Weights of a small mixture-of-experts language model, trained from scratch on English Wikipedia.
Size: 10 layers, 16.7M parameters.
Experts: 64 GeGLU neurons an expert, a softmax router.
Training: a variant of SOAP for the experts, 1028M tokens, 2766 steps.
Below are experts of layer 5 (counted from 0) of a mixture-of-experts language model. Rows are named router (the router's row for the expert), gate (a neuron's input weights, with its number), up (a neuron's input weights, with its number), down (a neuron's output weights, with its number) and show model dimensions 0-191. Each number is 128 + 24 x the weight over its row's rms, rounded and kept within 0 to 255. Numbers have three digits each.
Before each expert's rows: a language model's description of what the expert responds to; "raises" lists some tokens whose logits its average output raises strongly, later layers aside. This comes from a sample of Wikipedia text that the model never trained on.

# expert 6
Middle and final word pieces of foreign personal and place names, often in lists or tables, like -ić, -ez, -os, Ru-iz.
raises: "-", "ville", "'"
router:139126129095107154101113168155149112151095122112111133159133123113100130146166125125145088156132088135128150093084129118104155140114159124129179130131109135122151145150103125149156158137139120118109136121100106121123156117154130148140109106112111107105165161144121103132104125090054158138109118092114148131113146103156119107139140135120098128153144150108164162161145120136147102126113064109126126149138160183161066154120195116111125155148131113145115152111115121130149193123150181106106160111121125134135090114129119112147094152122166078108128117119113116101062094142134138120
gate0:136144119158135167155120120132114116141102117126132111161126108154145135196065143170127130147130125146116200122129137073101111114136110116148109117131164114151121111140108145075109146092123161117190121147136125094130138144116128131111137152173123140172119126122114118142128085118144134131123164124071126131136119108154069162113149148146124102118122125085125093177109114115141134158096155120163124132111112118125149121088173139162110102101107118113149158140157135090134088148098134096100108101082118117164144133168119120134152100164118155131127098095149159140122123139094168141
up0:124163137132134132145106139116156107112069147128105117166132111174120143187090129135136129133176081139118142111113088097086125128134108096164119112100171117162122125154108160113134145112111155132133162129131115113124143091127136153161118149142122197172123138139154113144136086076125123179102133103108111168134125097131094131120117112136142129155101142121109101150137100134097112124080119101150122147097138137138144144124187134135134181154114082091118139145177143107148103123121140083104134134091138121117150136132081119151151122143159129102134116065156129156118122111099156141
down0:114177127157148094135125136137128113094084197128134117167158095120138120129105146150118125112151123161119130156160123107127092141112120130141155109128148088112136108118184132111155095076199162149121142115142112134046127112099084131135189164105162105139152134140119117119124111113119124118159157107156144125101144118121186134119132069124167120124089141109113126126149118130121118124187136129132117112165126126152095163105130107144128138073130100104107142155153129108126152128151131092137124099128119108156109115108102121117130137096121122131117154072107148116122148156122133163
gate1:110109119123125147140089136116096128099118136117134187118154164130101150137135108167140103153135102082133122133151128143106118143077108135156129117121122169158139110116104115080142090110079127146100146169092105127091099139147119142136100103142135107125128164108133152182128108133126187102114120138125059110119126102117140127104120141126144106155163122116136110122124131156100142149090130116146134198116183123144153100142134139136122094143135123130137126150175163159122111181081140136087142169155149116124103147154122122110161129109134096138129159146144129136050141109136097151
up1:107123127145110142134126111111114145138119092128144080107114112163154111106096097169135140091137175145154122130119139106113116122126138105103102086142128155101166137206099144197138125183138190101173123096116126111145129135096128130098096152087144146103128168141094107103162145112147102107145154117099127117133125123111158147140123141107134128135148142158116142091112127098124079111122162147139138115083173107130133128087100127117135132112120128147133124085137161135129114132128149172120101082129160167120154118153120157105119129137122207144129117142139149129156096146124087134
down1:106164135131137113139127139113128125105141120127135144143144164118153177140124139119153135118100151147139120125115114112110164124147092142183089142175176158078148169128130175169106062104058159148108111169147132108121151128142134071143101101164115101129135099116168128159087148106150077156099119123121088124099131080140142131110143131133121134089147107122141152105128154110103084131098157129133172152122132112114178107177099125148124128169134118141140122115118126132124108122161126136101142138115118131091097097127137132158142126133110146136140121165099103136117102118074114131
gate2:111135093105121148122122157092083171121141126129122151120103153104166114108155164135128090147107122168116096119071173125087111101127168130116137138143147135090139108139130142126078109109137109143107099116084187087177137163124142115091101123130127165164150127128164172208136148142103116142160129114127099127134132114087086107136152141132119132111137105141119141112121139114162106146135153105108117132136129091132119131164087103128167112124112120169193096112127137094126118135121122153115145118111122170110125143125140156136131133121107136136090167188097141134115102101135136154
up2:168164160117111136142145101145134141114134181171142104117137116134103154131113099130126126115172144063136174150128113134171107126120093152104121106123122116209099113117102133159133131137110154176127119108131116178085089141126099135146145131142137076087104155128098158122119116117143134102102119156171169154131141137101151150093152090099118161141117106113105123144103135160084127124102100121163143168135177134072133126095166145118126115104139117090091120112124100132123094143173123123109122126159155093154168114145118124122125116132159137131147118121125142130112119121136099168
down2:168107121118113136107104135183135129137107138143086108131105088125104138179131102135148146146159104099136174170139132082082103099107139122169146136103175145127161129137132132120105123124115123139111138128167096173118115094155153128118143129128133164114150169142124168134099157136087121148103143117148144168096127144111113159139132141131137124166097130086145135100120131167102099102103116149168144153114144111084130060122150138136100113089121139136136113127131152112090133126128155139087148161138118110117118111141103067113191069169133114141126119110132119155152127131146130081
gate3:078152164170150102145120147124124144095144095118151104132130193152115166145072153142131119133136137134135115125161129118111130110125125176154133081092130136123106129143119165124130163123135126086103144133104140130163111154115132087111142090111115125147124128104137142132169070147139079146149155156115109111130105118129106128093134155116138126165130150087089138129138163113117123123136118108142133083111126126112129138141149132111115140189186134113079131164110131131143130141108138116096137112123194110143133140105123173113131150075090123164102143116124112128086124133162089057
up3:144139122145107135128129107100179098123176099162146125110137086133091128145135083037125173147113122069116089125137152106112121103156129102110133159123119118109145166086132121080147141109124127110184119125153167119123142098110107143162128156146142125160133114115161070125142126123142121137106128183146118107105196166111122125099152124107168110134132133131121134110122120085135137136132109160114156150090141121118151118173152150113123126103144082099139175091141149154103113164137074155132120116157115176113134147112104126147122125119126138136139112122120152125111114125126150147
down3:105150109121152144100135153085169127179077106137155147170156166118125126127182178099122132137136136136127120104122134139145138098103159110115094126097153071136114128125130135090106107122115109101136143140082156094134114132078139097134112123151170127135157122129109128155128149118150144135160140155112135132144130118164171109140112150145161099119111160128105103190166090158122161125189106139092123077157131128116089134143135151103146159102155127122105151153093147121161104154155091124121125118139106110155112162107123127110115128079124143116100109095120114163087110160129111117
gate4:119122092137109133121148125152134116179112134124133177132053086121151136112087144097090126130122142158115149193085131075145109154130140090140141155157122147146158104099161137086136160111133133106139132099134102116107162110114117148117128139161159119124093124123107084128119115092136140110138150131086149141116146114144052148186147118130158115115125132120130146132138129096109116108135109155139168137081140134129093112158131146146111145123110141147132117142098174106121113157166106119152196096132154114114145133104122105145125153144151134106133096102104121113178139117149163166
up4:115126123113100102129131122193155158128109132114116195135070085133158116124115111136061089110132130117101146162124141069122122108101136109127141121125120143124182141131137130128117154152125131127139115072191085160089143142106162145127115120204155128096104124120102109111129154101159159127106168154120154123110138107155096118131157161133136121130142128171127155136120107127066133118099140158090180119121150138140112127107141133130135148095152131132132107110143129152143114134159112114107184127122150139086099124130110132166111139124146133100138105099102107115159107102140145132
down4:143124123144111114150163113153151108136118126172100148162124093130121097112125167110172108155082163104130104119100112109158128080137138098122189080145101075143121106196141157120132117097189139123098104131166132147129120134112128121094113122175147131101107085113104130132085139156161096119140111120126144118124124147126110125166159122091152138147139123140120080150148072142118116092144148140138095117136117119141163114159144132103170162090150127104143092151148114116144156176097120121121134135155138112115098141110110136126110119109104175130118152092122169157145136153134147140
gate5:133143140148131112119128126119160109131137164144123135161113101146161125125091112110172121145151120170128113142120097134102152100124127131122146103143114115130171068113125147099126152128155110115108148119122136105116158164112112143093110185119171128128101109129108162131129126118138113147119068086105209117138203156098124130153175131127099114153151159151109112169129128099096097098151114106143153098169177143165127123144104150127124064134101088145169117094157140148110117147128095109100140126110146137106174121107131126137134124155132118122125140093166119121120146110131078124
up5:156158149087133100151124060153103118134133144133143135084128106145123129133091106174144133140128106123134200145123109113073163131089120155134146096120136120133124098091133147165157052111137084124108128137133115100127125157131121122133135141082153143156182090185124113147132139134102117085110128145143131134091127122158151116183101153115129148145111114120119102121146146107146120133123139147154092207135124124104117141128113139155107137109110129160140114115106102098134125106161152099096113109112168149124124129136142135171153121141141127157117185135139124149130088090161128119
down5:078155138179119163150179158152154134145117097147104104137108098146122118148098113160114111118123123121159140116115125142120115120129141118142093095106196142088129100171151120095150149126115135103129120133135101159141080151153137138108138105113104133085128121067127128090146087110112130123147131148155206127136141108103121135124132107103134142139141108132111161127137134110098122096137156106136114129140155147146179092056117167116115145107129129115155136129146119130129181126144102134155133113129107115137158179133119130106128117105143147136145102077096116140153191102146081155
gate6:115178153121150116105155104149117131109144116098140088140108136129146123144121117138093116132105148093108145103091150144107123122117110136133119127113137112141127125150140102130117180113136068165126132109126124132153087146113149098109054115115137064140110145157145131142097153162126098094140148117130143121135177119094153137099151124129131091176122064127131124141132161143098136176125112112140156157154129124161074110077108133101110140138119109119138090139115137110127143132169129181129089146144154115128206142066157155157116107145148098115131124139114101138116148154151135121
up6:127129092154136130139129139155131127137134164144132132129130141153090105132099155117183167149104122145101119147153120116134130131120128124128132088176124127137132098093130129113202110139143159102147100147111147112155133130150104160110182127134123156171160125109098095089145087145125136141122127135131106117131099150167110138125128126098065137104125177124121107123128126104138128082165104128124118114099100168087144122164154156179128112105114139133160154139151104127125090147066158106156146104104083122151067142163141120066158128088129151148112126110164136146126164121141123113
down6:120133126096136112150152119117114174087137139175152177102123187111122113129109133113166103092147137149150057166106178102163114135126175121131132127152102117104115131111124141112131154141103114128161092158143125087115152166113132183153133116174096122115143127146152112139097136164101092164141121110095106108149119128152137130126153121128140137101148145151130111140149119085168100121142169144123111165154105116097164126116109151156099088114145153098153113143149120156084145108084131133124150104080121112156142111146122152127108100112108073152113102102135093133135150111134114106

# expert 15
Noun endings and plural suffixes completing common nouns after articles or possessives, such as treaties, rods, absorption, series, species, band.
raises: " of", " for", " in", " name", " from", ";"
router:121166118093111146128123086138098112113135130135183148123082146166137152091150143099146110130177090151159088113109125103115131148112104153130120108174136179131117159159072103160148144129122164116125143180109129132103131107105074181131164096138126109118154133148093168121138149113100129100089144143114150100114109143134097141137112147152143106152137146134131098105068095119097099160092149177166115133115173124106157120137114156123150094134122095113130127097106098127142118107139167108110111154168142138113121138139127140108118136083160111161114134102146150136135134143109114145
gate1:131128169106131114115112142111112160105129120108122140120151150080128202096145165130118124138149110144127160146116138168117122093144136142115107150126153154099171111145124140141116153108163121126134134150124162113102135090139160147108131106144130144144142129139110139128162105172147094112121109141135108128085124133122085112108149104053126150139110121146112134121131115057188140135113115142080136123129082080150102136126118120108136147152141115105093140125094154055180159140135179105142125128106160149130089119129094171145113132136121134112096149127173128140097116088130170114
up1:142102114119129118099112083111166106137129109110099119125115157132118137128082160109110137097135103103157113157132124125148104172080130101100177161168085135163113123127179097148096136135116132130096151159120101142124130142163128115123158160125127146125144118139150155177123111151139122157102129139120160120126152131117178122121124078158128118124114149125128125116098123096132094098153104091084100068142106134093146118132164159161134121123153142110155119120164148151154132151157105174126108106139121154154183129111114138127096129128152099102175152186092154096100146167122096137
down1:108104134099135144114137087190169147123129152109118145153145101149131139135151100083119118089101112133108109135094143132114159133147134123152132121161127124131152149166113134101175122132154112158137114165126139109117161144106135180149072119120143132123117133139122120070071159141174177113177091104113109099129154131105148155102136186123165119117110166105122109119113128159132141122143148116137150152135102097137155114090128165119111118109094116133135153127144130135078128149115083167130107131120125087173104101130109096113093118117135162131120176143057118156105137115122134125
gate2:140134096139168112157133104134157137121107106110114140128141117134169090101128142095084122125092120167119154125078139075163139152119140120147150102141126145136142128114126085126110093113091140111128105146109119140142124114110122155154179114107149123117160112158126125149103100107145152129156144146126159138120158121105100112100135139134123118191125087129165075101136115096127112153128148138112136092140143129139133143090122072172133088113117151183116107132130146125140124104127131096142131128167100168157128122128123099119092135123109131168192141133132152142047063164132158115
up2:164131141134152133183117108141145139112144137126143173068142136167130077132138127111104114116122110183138144089104130109142163137131153153163140090132117112126131150125105072109123115075121122114148108136095148159141112158141132115157166116101120122140161114156121157113182100119161132168187164125107147144129178126117090128068106144125132111140125078128107098097141115116124114164122148144119120116162146114132130110104128117182142098104116149114158134095129166101119111045164104107113098146148126110121111157127108110126116101107117120144140141102153143111130154135113123101
down2:109151100143130089141203109122164134107172127134109140133120155102119105131136121094090146139112117167112086129107150142170128135115116146099140135145162122169086085121144142122098124139129120110120112121131105138122150140124097161153112106149119126093139140157072156113147143173136135118117088173134144155187160107157117126097126104115091109188105122119112103105113138169082138106119116118123104090134157104123146117137143117099169132134146124111178121102132148121121116133115101137132124071180143124123148144145094159127166164141128117104151139178117130119100079113147134170
gate3:133138146122107133125099147121119111141118098144120127119122110122141135121113111163119107175215117126126146100125144145147102106116182159122152129094116106078139157155132089122119135136155141109084131126145099122102099120098128125094149171157098136085129142109143121158109110149143160155134141119112148136109120089175125116132152120137145145116084162157119150131171152123128099120121160072144130116097173091137128180152121172109128124104114123117120122090163154111146135068176141130175098159106157117125143147144171133130068111155132134134106113115148110094080138122120121106
up3:112152121142107155083134115129155109134146149135137082126134151124119123096037129082162171131140150189162086150112128109164151137113129072163122152143125121156121089143131106119132096126117139126146109147126138146139133130144098097129093134132109164131152125122115113102116135125076131107119098143152103139103127110099124145089120193174119132145145127136132162143098097146092107100128123169110163118154119117117128150102124106158111135086118112148157111175089090143107164163113078145140132121154150145107131146160117121115144120112135115175104158149151123147100118141095111159
down3:110118109142164134161155137176126179113102141153103127147125167147152105098127143126123105168152111065123084133186080102113148126185104140141085105131156119146104153116119105112126066080120117107142126131113130151136138127124111108173107109156120157156096118144105134129089100123123094108156125156147127101121136130098122163134132101161143113095120164107109119141124132142073148133100105108135112106110090179133107135127122117137177102159137157160135179093125150141134095121120126120141132140136119128113149146169074140143139134124119122087143131141078150149146128159130150159
gate4:118123116130113142124136118084126103142106113181112154114128123102132110125124130116131110109095113137096123111143138122160163113126089166113084087145152137100144084134070157152173129145134144145147097125116191152112153137107105124176143123103121164152108134080122187184154120137117127073135150121138094130075127131079085119135166122116149116123149126114137118145093108140139112147144117143156139176130135062147131132119175084136139117146123113132132110106105110102123162174135108147106121098147121120139146139135136119127123137070113127125128151097128176124158162114091160132
up4:130145117117096124101136115092145103164122142131156119084165144129155101113158143113133145099122154168117101151143126133134163139081118169120097096169152101094116134153091119146130137147171142163121116166122164142110154124132143130107147117112091116171153106121142146118100118130121076054131125114106185139111165094126129143124176166088150127179138127134109118127127119149160105135145121128156119110171134115129121144128166108109128112116136108109146121122093128129152148125128146065163112064181125124137150120119128146131126147108108086131090122098113170122156107088090132135
down4:138143150141146144151113170142149110137131131129151143098148164134133111150113122150112169158150118086124154172176109133144116112129102104147088128069138142133109122082107103117114116096131131117144109068133123156139112107143133125105109134109141139113118153117073102113127114152137145152177159136142153129137111116148143101148150108118130118145102174156163164122166117130126125072080118155084107150178139167121121114153091125095146114098138138144134107150151153135098115091121140139105135144079156064128111132109108104161133128100167098142137104127181092129107127107184130102
gate5:090141170117110137135110128115117100155144130114110137187161103081116124065127120116118103119184085120088122114128144153095102102119161162165158101112102141120089142115137133118097133122137123136133174139118132147130192196147147120153105101151099176129088111087141121124151117112139070136141116154147125153063127128106124140115133160114118111119179133143120136115148120150143118134112134114174125151101119137156131148085096125110141097130118125166126128113105150126138127130152116176115112114098106163134126126130150154146101136144110154136103121134135152140104189128070150124
up5:151078145120143114087112154131116142150127168116142158122153127116103163125135131139110107105121136104113112147133148146126049128126110091119066146124164115149145156135124115144154131162135142111149111123135120099123101128181106155159150134136118117125114125098122150141117150167111087139146143111083119148146157135148127102149133151111134129139069139113161160132171112088078153071139142159109135103080155100165131127084159168135131123099112130102146178145111131112137154145144162131137139154123120142148069147130092096144139141115098083068103147097129115125114152130132124099
down5:189110183127167116131131117115106138128120078105099119170088086112125133155130141073184149166115115098181139117130147154145127138164181151100133112109150081151096091116153113153129122100132101073161113091108095127134130111099113130150159128094111154115163095142166151144105132171100134137170178178153156138143155119127125130111123094121123133136128147113134129088134111115133122134123128154117142114101135110149153129127173144119128137093120153160126104107093112144129102119148166111105115125139111100126135094100122144099169081120144112151128123161136104119107163130127130142
gate6:126091139140129162124115158122100084135196109124180139172139091131112129113101166087075106149201122159165202138165141132112103114136128111174099138124164138166127147129110103124163123148114150144145148129118139121114113124128164126150127099138126108152139112157114128148144135126102127139148132135084114137135132157144139118186114102149128072152120104146116089142108090165133146113110135137102129091100101129091128143161103113110119160100125130126089148130095133114137129101132148102110174126123125113154112140172079136115149144126137118129126120125083136103101132103117161083
up6:130202116122119148150138140158117121116135103137152124133079107166158162109078127066096094190158106124163143117145149162112093123149151104133119132146118108135188142150142101137121152174125122146136162168135143120106129120127172159110137117111120096131126103129108169108099120114121124157123088138102113158129143161113140131100101079137087108141108106155088164118124088169129144134106115159107132124130080113113143153108090140125128125097105138109110170110147140145144137124122179141119139150157126119133120126147068154103121139125104104136120153093116133110113124140112182098
down6:089165155129120140104110152097118116113126112150127147175138111126098108136160147135145124110121184144101156142127129127150112119162133167096079108118124108162107074119175106142099115184162078145124109122177134123120090136131097096134151133131128146119122115113093147120146110156140111121168160117162141128103098092127100082140175131145115140118138114121122166109141142145136164118099152131134115127132146135131148111129159139152065143093083098116159124109158160116118139117145135110117084118142143124176130098070134088165117111132103149097136164113184101112123144128147160139
gate7:140108155133087160149131102143144133153121155133129160093146178157132173108147165118148120127112068119097121139146086171176138135113117135135139170112134104157129127111084087133147162107145125189111112152099118131152150089154127132126140134159121080107084131134085130128121142165132126131121107127108128129153115115117101151111105153121147135129136074094138120137189154165085124098143104099132120075104138162133121143107112153130130132116101109153093142116099116109131126115085086122078128138146144123131132106114147149138151128134143157180087133106122143114193154113096128131
up7:154114133135112143140119114118172104170120082125114109103121180121169135127153102155166143129109086115121124123105179106138109121129149116101098123127077168051157186149120137126112170137134119120103175138123137146095097122154139129147106121115124170113152145123137139119152126154116083128130131099124160108113154100149176132118112149159122137127174126106138176130100145159155135134118149110106133119161112115141134122105140077118137131171127149131110122115118124096151143087134106163110079097121113150136114115141094102124109144166143149093132116111072103104063137106113157136
down7:118167105131083162106141078121084118122139138139096125127167103156130138131123110107144086126125166125143126130062156157150133118136133147119121136148107120109141143155097120154106123134126148169154109148121128119105112138150129117100107143120139079101123109115172110180128144086162137164130093126132131077165123134141163127113133133087149106100148136162103100114165153109113111151093183116130126129118109131093128125166164120104125082151161146113177132090140121101156183136097135113151142139109084154137108121146110099174139122127128162112138097170150093149112086174130117130

# expert 35
Final letters or short pieces ending foreign proper names and place names, such as e in Ploiești, n in Ruin, ung.
raises: "-", " and", " City", ";", ","
router:099140125134135155126117138105166083157114110105154167144148117119148166150119156153137111083148092150115142034077116157102147134130128115144103156110111168107136169115134142162142154136107118113134145134123110152113134126184093127144094127103112170088150145151130110137135156128089102136114132141127130132113128098149131128110139174121054125085128121175141153107152107129124149128113139146118088087170146138159099137146125121135142141130148147135129094150139125116128162097152142122107122185123071140144115105128169133123081118152112147141132077114118132116088124091118131106
gate0:122118102142157140140119130119088120137131163160127131131085121135153125090089159186140113134180087143129141103119159140135075105145123111080126113113173142109119120125095118141124171050143122143157123183158146131118110143138089101089113126104137174128089130144128107135167125100119109134120131095116123143148127119114141168128123129140099113137082132090114110142071185171051124148135118137148122116122115091140142116138141162122140100116134132148112160110137115098136102137117094118110108135158150123156150158133084137130127111112121132148143119126140134101113184151138118180
up0:172140144132099153086125143145146102108125103083114117105117098141086143168140122061151138165132167114124104161070137130147128081150145148170162120179111141160162080121170133085114092151139117097139157131121139126126156133111148149158116131140109123130140136104121111120127144115133155162168131161141095135078155144134162099168035113156097130078174133123106122126114114122114134128136081127158142150127113167158120132114113146144091162139127121124116127152104139112142157154104125135128154134124137121109126114127161097149134151148101112111101139117089111110145125128132124115
down0:108143111118112126170137123171155112144142151105132130125101156127165118139148152112093116158123106137124113111115112087098095112125147097129156105135153137157104093135149099123144144130141102103144123106097098124116143103122157094110133180135130179162091140148091164161151132118082099080154129113133212119123155105113136127174112142103102108123116093107125145087121111184135147064112141106105110128115130136128088125138130159115171144160145175160105131160147182096116119137126142116112096124139101118126123103124142156146152146119086175133129128141112121134080130146139149153
gate1:123124118111166168103147067138124140090106147149153127082096130142142053154098091151121128116090081120118146110079133111121149120101146110162157163125129137140129119093142084089152102141140097162062137178110112154097089115169142106134149125131103134126121105162111094132127159108079126126125101101153132124111130116156126136131116119105131090184144142120143164132159129143135159135135114103115131151171146137135102124164140130124129121127196145132128101130177154133131105126146140105103126132138135130110111132142148146131119103138121140153103139095140160202133095113123129130
up1:104161088117139139127111078119082153098140114165128131116134134132129059125154164146145158129108157139125086170125140114138141149111167107156161105126106123167075081067119116129135114165100152134151132149172143135142103135129076125133167127140136114119128135152125119116088127116124158127122114121136148123146152133146139136148151110127145113120205129119158147139111137097070118147128121143074149113183137183080105120121087130127125127107096107134136111135113128139119130140113126114160122111121152107136143153147174109128123134091115128113159104091141122126060134128146085160
down1:133109130156109142118183139153106152177129125125129123134088153156120138132125141142130129132121126173112086123109159073143091136128142137114145122117158074151132131121205117114112164120156125118090126126112128116169141138129154100102180137106094118086105082078132154157155110116136108142143124166122103130180077123092094153153143118142115101178113175142123085100142109120095133119119135128132121108102129107155143120085172133118110100121137144111138139155121130120164113138116112152136111170169107092123137166134081101088137124130156162139124145161116121128155155128093139126
gate2:096120128128155113151108069132144142099154122116151128140124123157126128107095094104110089154117128130148084153117121130118157138075116149125126102146132167109124090084128137091122149156086152084161150138138091165121133148135106113169105128108149128130127126153135036132133114121124105130143139122159146115099157134155116156151139142089151081151143122155179131117123152147119123157138150102168136124114075096108123115120143123099125109121134178146137134095123153141127123090151109182166130120107110153118102126137156081129121118133139133179140075151116117164140144124155175153
up2:133122111146128126104158141113144143171113142127084127120134111159113137119111162145151157117130182091115176143159110121139140101163144084134140109148106097115082125126082145138126131177103188129171084156095128104150149145093088122110181127175144096099098139140113152120090143152128156091123126092141111118158115130115136121131164132093098173158105132134119111104142127122114143113137087161122137131134155135127138124125116122106133071105099146144120114163123123124097116194103145163152124113104142058152135144126134113082141149125123128117126166167143138129114093117109159139
down2:153138115139131112167112165166134157137113141123169109177117178099109140154159136147148119160144109184129138109111102137122150128094189127099145124136114107136134134112105135118156144089146094159132106121137165113126081090121109106146137136161093124131104097153118091095103159159124127143128152173147145100153137148142118098142133133152107115079118084150088146180108095153148157151144078142093142114134131107129070134147158120122135136069143133097068136112093118117121115137100133122158121165129139176132144090112138149116099139116104140154155124126096132111118117116098114141
gate3:106124112127146144155118089116147154139091120115109112085146143119124109147104130127129114163073109160142131100120128110111139119130169180125119135163132139113159062102146123157126102122130119149125132126137104140089136167128150150134101098118139132156109136136132103135150143034095158102123149140142112154089131132104156145117131113151104145198171106087112154137137124138122121113138127116131128168146127129098136124131142148134136113144115125151124102116179132116115097102148157188099134077158158111160172100157149122112126114100138115111176149134127123168084180113100136085
up3:119101127180117154165130152091121131091096132112135118113131121141124095128095124134141134165121174145198134129098135092118104116131117132144131053142107128129161126158160128107115137116139082115151128116140123128153143123087160154113081115156125144117160163138108136138138122135152130102140225128127119130124175120139133137105182076134097134087131090144125142157106114138107112118105175130114120122117163114169089117085156139153109113145141148159117134142135105120126148091102127149143148155138195107081148133129136117116115128109173152132126109124116148154113121142120090111
down3:142102081142101109122128151115110158130134152107121103135133127175146107148096120164124130152134173144137120127144162173152113125171106160136131129142156114148125133097115129143132121124123143123110129116131150145167151126088135115102126118154154128136146111140125112134169148057127106087119113145133120133101062123118096164141156162123141142130155108168148138138084120162122140115097099118094166152082147120072205077126125142090119107124106108126136150124164083108132145143081110173120112144134144110120120149130118132098138094134135152100150165103105061140140121148084117141
gate4:140140127118097163128124086148147117095110125102155163110114082108088094126129140108162127096110115157096126121071161125118119153121119140127161138111155101159134134121113122130137136144113115141154162130121152092132140181120082144132118137136118129143105094134139120118127140143132139124115101134091220126111128136128112104127109147130135142170164090094085147131109120114107144150135200094106073130159125126147098136135167125082138142073110182189117141156113147117174134105118128130143147130109137137147128118137121106146138130102121117121166103061118131153120160138168146106
up4:145139158124156128112152102127132105134129102119126153159113109168112092141137118130115099113124117152117132104124091156101108114101124097099146143112138124160143156132116104105128082097124117126122145123128123154135081140129167123150130161118083149148134146141128095087060094151109123156118171141149063107133148122158136104124115162104107126149146124150145139145132129137218179150148156156105055109130114133120156114148146140125130133091121138159090151115139116149104140089152115147116164126137117135162193145095124120138149128148119095068139086141139158101110127124139151102
down4:131148156141118132143162086160140144141110138118160142142121087132120102135108124064159134086123149186133105105107111127127133120099100144140133134157170153095135122144108119125140144113159102127128117082135120179150127153146141108122120130163099144132095106141099174102109126121116125099121140155110161137145097125121146159145149143125117090120115120136098164099063096136091146121126159173108136097147144163128115098107170206132134131121155127087101117139139137090097121163150108091087141160125109121148120169137115116105132151116116123151140086107111182179132160135132115096
gate5:154137138133159158122160170129128153110135109139105120152147124134117152129115139110117159095119119139170135115119151089189157138144153080135141105125124116141080132050110109134122125126132108128129181156104106146145093159136094122099115144166127105130105101098122125088131154159131087130156116110090136152137120115097137142122167135146150152138131151078114102125144131083092082091156138104087092101101165141132158154161192141128108127116129196098109128127150129152123112144146137101126102158139114112102140148130077122124128138125129122110123101118142130141090183143096122114
up5:135129142104150133132158109119096117153104113149119129114112128132156155136110123095123116127182134127099110103086137156139106106163144181123107114115160106140142144160162139107114124100157112114120155107094105111138082131112116152107129118115090133135125136112128136104132150151162068128164144120133082148124142109123094164150117140175169128075111115101127142137084122117109090143091119141165124167146175123196136125110079134181131117150067146148105100142159091112140123104158123155131127101156161128123132136137123133150124118208120137092115144123151116080153135124146115131
down5:151134124125153079170147182162094073107169084127140090096124132125165126131131142100116146141141088134166122148101119150139134113109129126101075110136146110093161138153114099122136090144114128151105161125126114134189077133088122105122135101131131098094154122106153109130139103112124130151103125174133148134101155120136094128168111133137135133113106108102153142153122120087152117094118095103138132129109111166163106118129152141110168152138144108126141127136126150130151130113138131112134128133118184122148148128149128178166131156148081141113182168134087067142084126103162130125
gate6:143116137181123128115129072160136149146149168084127119137158138105139090135089122118170068114100176180122151142133110136115141129113103160121122143171119140158153091116152100108069139123126091084151130179148161172141138152112105099126097147132166092106114127139110174122126129120166157120123151128149178138148107128145117131094120099143121117099124122130131108141147113156105115117126089120129146148110097143146076109135132110103128155132145132108109129130065110157115121111107096146107137124174140070145123103091107101132136129150116145168140119153121127170149115122155141155
up6:100123194137139128095130115089128134104057113133146122150089135132113127125138137161136104137095109136149144113144132116087124087118112117108174113154134126143134111153121089115148119146119111167152146106184125089142063125100151133143073117158156100127132127167123150095109087142124150089126131122124117121161105113063153114125167099151128182107112159151150140166129133117101131137130172128110121135153158136117102139146110119160127147106122082144158142168173076137133129131126126149113130123153121122134155114178160119076114128120148168113164100102099135132116133136123144125
down6:148103151172122124115124137091147172123114135122102156090091133127133145142106159126148108141147049116143075138119121129127105084135101134137185151111134106135148119126100104133120104138094113126154139151127157141121090118110117132161116127125118150058130142114136107117089115182114124126149142090127151150125123116128117121159171082171143126123135115067101127147153093139131142146148183126128127170153163154133112165098177103112122146129140122125148111133153109117137116159156127155115115154111132098140160125170105106140153134083139142137114089090077115112108159134177143109